Weights of a small mixture-of-experts language model, trained from scratch on English Wikipedia: 9 layers, 1 pick a token.
Below are experts of layer 3 (counted from 0) of a mixture-of-experts language model. Rows are named router (the router's row for the expert), up (a neuron's input weights, with its number) and show model dimensions 160-239. Each number is 128 + 24 x the weight over its row's rms, rounded and kept within 0 to 255.
Before each expert's rows: a language model's description of what the expert responds to. This comes from a sample of Wikipedia text that the model never trained on.

# expert 7
Clause-linking words after commas or periods, such as that, which, and, though, where, who, also.
router [174 158 123 119 148 135 150 115 120 121 102  95  80 111 146 130 155 197  94 115 118 138 124 141 126 137 182  94 150 129  85 124 110 126 150 185 124 149  79 155 116 138 109 157 148 149 105 108 147 126  99 122 146 137  92 101 115 135 150 141  95  88 123 139  84 150 112 112 108 113 124 167 158 118  84 143 139 131 143 151]
up0 [145 143 114 122 116 131 130 132 167 104 107 116 111 157 138 116  97 142 110 135 102 100 140 119  47 118 132 155  60 134 118 120 114 146 137 124 138 170 157 106 122  59 122 119 141 129 165 144 123 124 145  90 123 163 135  87 159 103 125 117 153 119 138 140 137 154 174 126 100 136 151 102 137 123 101 139  96 160 112 144]
up1 [112 114  98 147 112 156 113 131 181 128 120 152 146 139 161  86 126 132 159 149 149  91 151 127 136 142  93 157 115 137 141 110 109 136 134 158 146 133 141 119 140 113 116 118  98 151 110 191 121  87 117 100  81 103 132 142 118  98 124  94 106 137 107 134 163 157 167 122 106 125 125 150 113 143 118  97 122 120 122 135]
up2 [163 125 119 162 124 160 107  90 129 124 111 144 167 138 155 156 142  92 173  98 133 125 171 137 144 150 114  87 140  98 111 133 134 152 114  76  93 145 136 126 102 128  81 122 133 115 109 136 111 130 111 121 123 170 130 132 142 134 146 178 127 105 111 158 143 178 170 181 113 109 139 152 114  88 125 143 177 141 106 123]
up3 [134  85 132 130 109 119 128 122 140 122 138  96 164 146 116  88 119  93 126 166 112 131 146 107 148 104 116 110 124 191 130 157 152 137 112 144 112 134 105 101 130 136 130  68 107 118 137 153 120 114 123 159 124 163 119 180 126 120 105 117 136 140 148 150 121 165 123 115 173 105 126  86 131 137 155 121  89 120 113 115]
up4 [130 136  94 140 211 176 166 113 108  92  79 141 126 125 144 160 118 159 136 148 128 143 163 129 150 141 126 139 109 137 151 118  85 142 111 128  98 124 116 144 121 102 119 138 135 117 120 127 105 126 141 152 137 177 133 130 129 132 155 146  72 112 106 147 124 118 131 105 116 102 138 101 123  99 119 132  82  92 112 128]
up5 [131 121 149 132  95 135 128  75 108 145 128 134 115 130 135 124 106 122 107 101 105 145 146 145 140 109 143 165  94 112 104 140 121 134 127 122 122 133 113 169 154 128 140 154 139 122 188 138 166 159 146 125 120 102  96 114  80 113 136 167 104 167 138 115 109 177  98  74 167 117 145  98 121 136 182  89 155  99 149 100]
up6 [ 96  88 143 150 156 152 158 125 147 101 114 156 110  79 157  92 148 104 104 135 119 166 122 173 116 137 126 126 183 138  94 104 111  93 130 106 140 137 169 167 127 122 123 119 112 170 116 120 110  96 169 123  87 128 136  66 131 121 141 115  56 125 142 159 145 133 122 119 142 133 136 113  95 113 146 133 169 111 166 140]
up7 [ 85  82 138 165 108 130 135 140 113 152 149 143 145 116 134 138 139 103 106 122 131 125 151  96 133 128 141 176 139 128 136 110 185 107 109  61 137 136 179 105 105 133 141 136 102 126 111 135 120 124 132 101 136 100 168 166 163  99  97 102 103 149 132 106 139 118 163 151 116 144 121  74 106 160 122  73 120  97 151 103]
up8 [108 150 154 143 117  88 117  95 145 163 116 111 117 136 141 113 107 148 120 142 189 117 122 123 121  99 137 130  92 158 133 121  80 141 140 141 111 160 126 127 112  90 111  79 149 140 175 137 159 173 141 140 135 137 171 114 134  90 132 125 116 137 105 112 129  87 132 131 156 138 178  91 125 158 119  84 120 131 130 100]
up9 [156 137 143  97 118 115 101 149 148 115 101 144 122 167 154 143 113 129 130 181  89 116 178 133  76 135 118 152 149 155 172 142 157 102 147 125 139 139 124 133 114 141 115 137 182 155 163 129  78 176 132 137 134 123 143 131 123 127 151 147 138 119 139 164 100 121 118  89 128 123 164 107 139 118 112  99 109  81 149  83]
up10 [125 138 147  86 152 127 151 107 145 162 128 111 134 122 143 113 124 121  90 158 115 121  85 149 163 143 125 154 146 149 172 158  80 122  91 142 131 148 106 109 120  72 111  83 142 168 166 136 143 125 133 141 135 115 152 112 114 119  78 152  71  92 163 125 125 128 124 155 130 166 157 127 135 109 123 132 174 118 114 147]
up11 [ 71 116 198  99 138 127 170 138 135 125 162 175 157  83 124 131 107 129 119 123 104 160 180 124 127 102 133 131 128 129 181 184 177 111 119 133  91 116 113 148 128 123 171 127 140 146 127 126  84 140 137 133 107 113 128 102 166 159 166 147 145 129 145 100 175 148 131  65 144 118 135 102 124 135 182 130 135  86 122 106]
up12 [148 105 114  95 142  97 139 182 163 179  98 119 104 172 143 133  99 139 129 107 130 122 113 122 128  91 119 143  72 138 119 101 132 138 153 126 123 143 103  83 131 116 107  94 113 109 132 122 148 124 165 108 149 160 122 101 111 106  71 127 118 103  99 128 174 159  99 147 113 105 138 129 134 140 130 100 131 143 127 102]
up13 [155  95 136 137 153 120 147 166 124 135 154 145 107 136 121 104 120 150 108 169 132 113 123 139 152 115 117 170 127 143 137 122 138 110  80 123 162  78  91 157 107 129 127  88 151 130 176 113 155 163 120 149 114 132 118 137  92 160 137 159 116 160 125 126 145 122 162 150 151 149 165 134 120 100 135 118 155 130 119 139]
up14 [114 124 155 102 170 197 150 114 136 139 107 172 124 114 148  88 134 109 146 147 105 108 101 130  82 136 146  99 111 119 144 135  91 157  94 144 138 106  96 173 122 147 137 107 141 106 110 117 148 103 113 140 115 123 111  77  78 129 140 140 127 111 105 141 123 170 147 135 113 128 146  85 116  95 152 155 130 130 164 123]
up15 [151 130  80 162 116 120 140 154 125 159 124 145 130 150 139 144 114 147 155 143 158 157 148 151  96 123 146 119  84 116 130 163 130 152 194 129 144 117 119 137 156  85 127  67 151 109 159 139 123 152 109 114 138 157 122 123  87  90 117 132 118 127 114 203 131 166 115 116 189 127 168 122 138 118  96 104  80 114 155 126]
up16 [119 127 114 107 132 126 144 113 134 100 150 153 137 178 131 149  93 105  84 212  96 124 161 116 129 136 113 175 153 134 143 127 105 133 145  82 122 111 151 161 145 128 134 145 162 135 165 126 118 163 140 119 134 166 132 116  89 148 119 122 136 180 140 167 152 149 143 115 127 163 146 107 136 121 155  89 145  82 150 158]
up17 [118 124 149 177 182 148 113 105 117  77 128 168 141 160 161 149 111 160 141 114 120 154 152 103 111 126 117 160 136 113 150 152 136 122 145 153 128  89 134 155 142 125 133 108 146 110 139 114 117 124  75 143 116 177 124 126 105  96 129 158 155 108 133 108  95 125 120  79  98 113 179 152 115  86 116 155 114 105 187 139]
up18 [114  88 158 103 120 152 111 136 143 136 123 157 150 144 113 149 135 189 157 109 119 122 142 109 108 132 160 129 149  97 123 139 159 133 127 155 115 136 195 113 107 168 140  84 109 130  64 150 102  76 135 126 123 150 101 152 164 124 180 139 149 166 160 134 152 107 110 144 141  96  65 126 115  99  91 132 126 132 144 101]
up19 [104 103 165 137 125  84 124 118 114 175 157 116 113 115 142 122 136 122 162 153 209 114 137 118 118 137 132 135 125 107 163 133 148 116 128  99 108 135  86 114 145 141 164 167 100 141 129 115 120  96 128 137 107 123 142 184 104 137 129 137 138 162 111 125 101 156 139 136  76 113  90 135 112  95 165 136 131 161 157 100]
up20 [144 109 121 129 175 123 126 125 133  91 136 161  97 112 148  96 147 113 139 131 156 137 135 129 138 131 132  66 123 110 126 128 116 135  93 120 119 167 104 141  99 222 113 140 121 112  92 124 118  89 165 126 125 171 115 104  89 143 133 143 124 106 107 110 167  96 123  68 113 136  88 131 126 117 151 152 128 143 160 147]
up21 [103 123 137 149  94 184 115 144 158 126 153 166 141  58 150  70 139 170 113 123 144 138 115 144 107  85 107 133 121 122 135 127 133 115 108 150 174 117 149 132 132 152 124 120 105 184 136 148 188  88 104 107  63 172  96 147 122  55 144 129  86  97 124 100 131 116 151 144 173 180 102 117  96 117 136 119 138 130 156 146]
up22 [121 146  70 145 145 119 149 157 158 144 130 139 104 151 137 139 124 108 104 124 148  96 119 108 137 111 116 120  82 137 113 120 122 173 149 156  74 116 146 140 177  90 109 141 155 108 136 150 145 123 118 121 130 156 136 118 130 127 125 131 144 116  94 129 184 155 103 120 132  91 116 144 130 110 130 107  68 150  79 118]
up23 [120 108 136 101 128 143 176  85 128 160  96 105 136 122 125 137 126 100 110 101  74 138 115 134 133 103 142 115  97 101 148 126 134 138 110 148 113 149 115 113 152  97 142  77 149 140 171 131 116 109 105 132 115 141  77  99 113  93 108 147 113 122 145 150 150 161 110 116 127 148 124 107 120 131 113  95 135 179 122 124]
up24 [121 145 164 150 133 117 124  97 102 146 135 104 116 142 139 161 119 112 113 101 112 124 134 143 137 131  95 130 175 110 120 131 134 111  85 115 128 146  99 158 121 154 144 115 146 149 137 132 110 118 121 143 102 147 109 166 107 169 136 144 126 109 134 111 129  72 164 110  97 148  84 122 133 165 120 107  72 176 130 100]
up25 [106 107 110  45 156 116 150 165 129 167 140  89 129 148 127  88 132 157 152 137 113 127 177 176 116 181 131 120 138 134 116  96 121 116 119 157 142 144 178 133 165 129 146 124 122 139  96 152 126 143 148 119 120  97 147  92  98  87 135  77 127  81 109 128 134  99 103 130  88 134 141 115  98 120 121 146 108 139  88 129]
up26 [125 121 132 126  78 119 127  95 133 150 129  87 129 149 131 115 130 156 113 115 110 139 104 120 168 146 134 138 130 108 152 108  84 153 101 148  99 136 145 114 155  94 107  93 127 124 158 122 120 109 112 138 136 137 107 127 119  99  91 154 134 160 138 144 143 127 113 146 133 101 142 149 131 113  76 170 156 157 118 115]
up27 [105 126 155 109 111 145 172 173 143 178 111 101 136 121 142 105 128 162 134  89  98 132 110 113 129  96 151 120 137  92 142 111 112 139 125 123 147 155 173 133 171 125 122  92 127 168  60 141 114 120 132 145 117 141 100 109 126  94 144 102 146 135 140 104 137  93 120 106 132 121  93 110 124 117  85  98 100  89 129 122]
up28 [103 151 118 193  88  98 116 137 145  93 115 118 100 113 142 165 118 169 144 130 126 130  95 127 116 179 117 162 119 171 128 124 105 129 176 139 116 188 120 134 130 102 123 117  85 126 107 122 112 137 126 111 124 139 141 105 100 111 106 129 126 180 117 107 139 100 121 128 132 120 121 138 120 134 137 136 151  99 153 150]
up29 [ 98  89 169 106 143 115  95 114 195 155 171 141 159 131 104 103 134 124  92 165 136 107 148  98 142 144  99 150 140 127 124 157 147 113 104  82 115 133 136 132 139 108 116 168 121 176 174 138 119 157 154 126 130  80 146 154 163 142 138 100 124 141 160  85 169  90 116 126 124 166 121  99 109 157 159 150 131 141 135 142]
up30 [118 121 141 129 146 141  95 127 136 161 153 140 135 106 114 118 122 112 110 109 116 132 117 121 148 134  68 211 155 125 157 138 139 106  93 112 126 124 119 119  97 105 148 111 115 161 167 141 114 158 169 141 105 157 156 168 167 141 126 148 140 121 123  98 149 103 171 127 162 120 145 122 102 142 143  95 175 148 119  35]
up31 [146  91  93  89  97 148 173 136 132 146 112 143 101 129 165 133 134 124  99 159  96 131 136 153 132 132 116 117  95 118 143  87 118 125 142 182 155 113 120 165 178 131 116 123 124 119 132 116 127 133 182 145  88 123 111 109 115 130 164 176 141 117  88 161 151 159 166 186  97 111 147 166  88 109  89 129 138  68 134 146]
up32 [118 145 134 134 122 127 108 137 110 127 101 120 136 109 138 169 132 129 175 134 166 121 165 134 107 153 107 107  96 133 126 162 131 171 150 141  38 157 116 114  87 124 114 121  98 110 134 115 105 112 133  95 129 162 123 114 186 116 100 145 119 155 176  96 108 163  98 134 137  78 169 123 130 134  94 140 145 148 137 137]
up33 [113 116  86 130 127 140 125 125 132 135 114 145 136 109 184 135 136 108 126 139 127 152 136 116 130 172  95 137 141 121 117 148 105 138 166 136 108 133 113  74 110 166 145 101 133 108 160 128 118 105 156  74 132 119 131 118 123 165 118 180 150 131 100 134 113 154 110 169 126 137 165 168 127 106 122 113 131 127 117  68]
up34 [105 111 151 159  98 154 142 140 126 111 160 174 118 140 114 116 109  78 148  82 128 126 144 116  99 123 106 109 129 133 139 113 144 122 149  97 102 121 168  94 141 118 112 140 119 115 131 145  99 126 118 149  94 110 130 128 108 131 133 129 145 170 148 106  91 138 162 135  87 138 132  95  68 136 142 119 114 136 136 124]
up35 [136 162 137 107 152 128 164 162 107 122  89 136 145 101 125 170  97 121  92 126 134 170 126 150 134 126 159 116 132 128 131 179 128 114 116 138  83 147 131 153  86 164 122 128 125 151 115 117 118 147 114 155 135 166 106  73 143 120 121 148  76 133 128 128 137 125  81 104 166  74 116 104 160 133 140 111  86 126 147 141]
up36 [142 153  61 141 115 144 136 129 139 101 147 138 156 145 180 144 124 156 119 152 135 131 128  90 118 158  93 168 104 140 143  91 113  89 120 107 138 150 105  96 105 164 103  84 131 143 159 149 136  90  98 114 109 163 136 132 143 126  96  91 142 131 123  99 127 154 139  93 116 141 117 129 130 104 152 162 116 161 142 128]
up37 [ 71 135 129 158 113 157 115  80 110 108 133  99 149 152 167 157 117 132 140 103 154 125 124 110 134 157 135 135 141 121 154 104 101 123 104 117  90 137 133 106 142 113 119 140 115 135 116 139  95 134 120 137 106 146 107 190  99 138 107 131 120 160 156 121 114 136 166  97  65 122 130 126  87 126 117 106  91 144 126 102]
up38 [100 122 136 110  83 110 128 133 142 112  73 112 122 165 138 125 135 159 136 119 144 135 108 126 142 182 143 137  93 163 128  89 123 148 171 159 108 172 157  94 100 105  93 104 136 112 128 153 124 126 150  94 170 150 114  98 127  90  93 139 153 174 167 176 132 128 134 157  93 102 161 131 116 155  88 121 123 144 101 145]
up39 [107 155 109 142 140 139 142 158 133 116 108  96 135 158 115 104 124 128 133 136 158 106 129 109  96 117 161 144  98 146 151 127 107 163 124 120 130 160 100 116 106  94 111 167 131 131 140 151 114 156 126 155 146 127 154 146 129 118  83 103 131 138 113 137 141 146 144 123  92 119 131 103 130 153 109 127 124 112 114 121]
up40 [125 157 135 172 137 165 107  88 135  82 130 133 111 131 197  73 146 120 150 144 120 100 158 141 113 132 119  84 120 169 151 139 102 125 123 137 101 121 171 126 127 134 135 112  85 143 115 155 145  97  90 159 105 138  67 143 101 162 147 110 105 102 106 136 131 137 134 120 138 133 116 138 115 114 140 131 100 148 150 151]
up41 [145 129 113 114 127 132  82  78 117 115 149 163 150 143 144 132 137 124 181 140 169 104 132 164 128 164  91 100 131 133 168 123 105 150 107 148 143 104 187 110 183 126 152  99 126 156  90 157 115  76 142 143 101 169  99 146 134 161 121 107 127 124 115 118 106 107  85 155 115 120  83 168 126 136 133 132 113 177 155 105]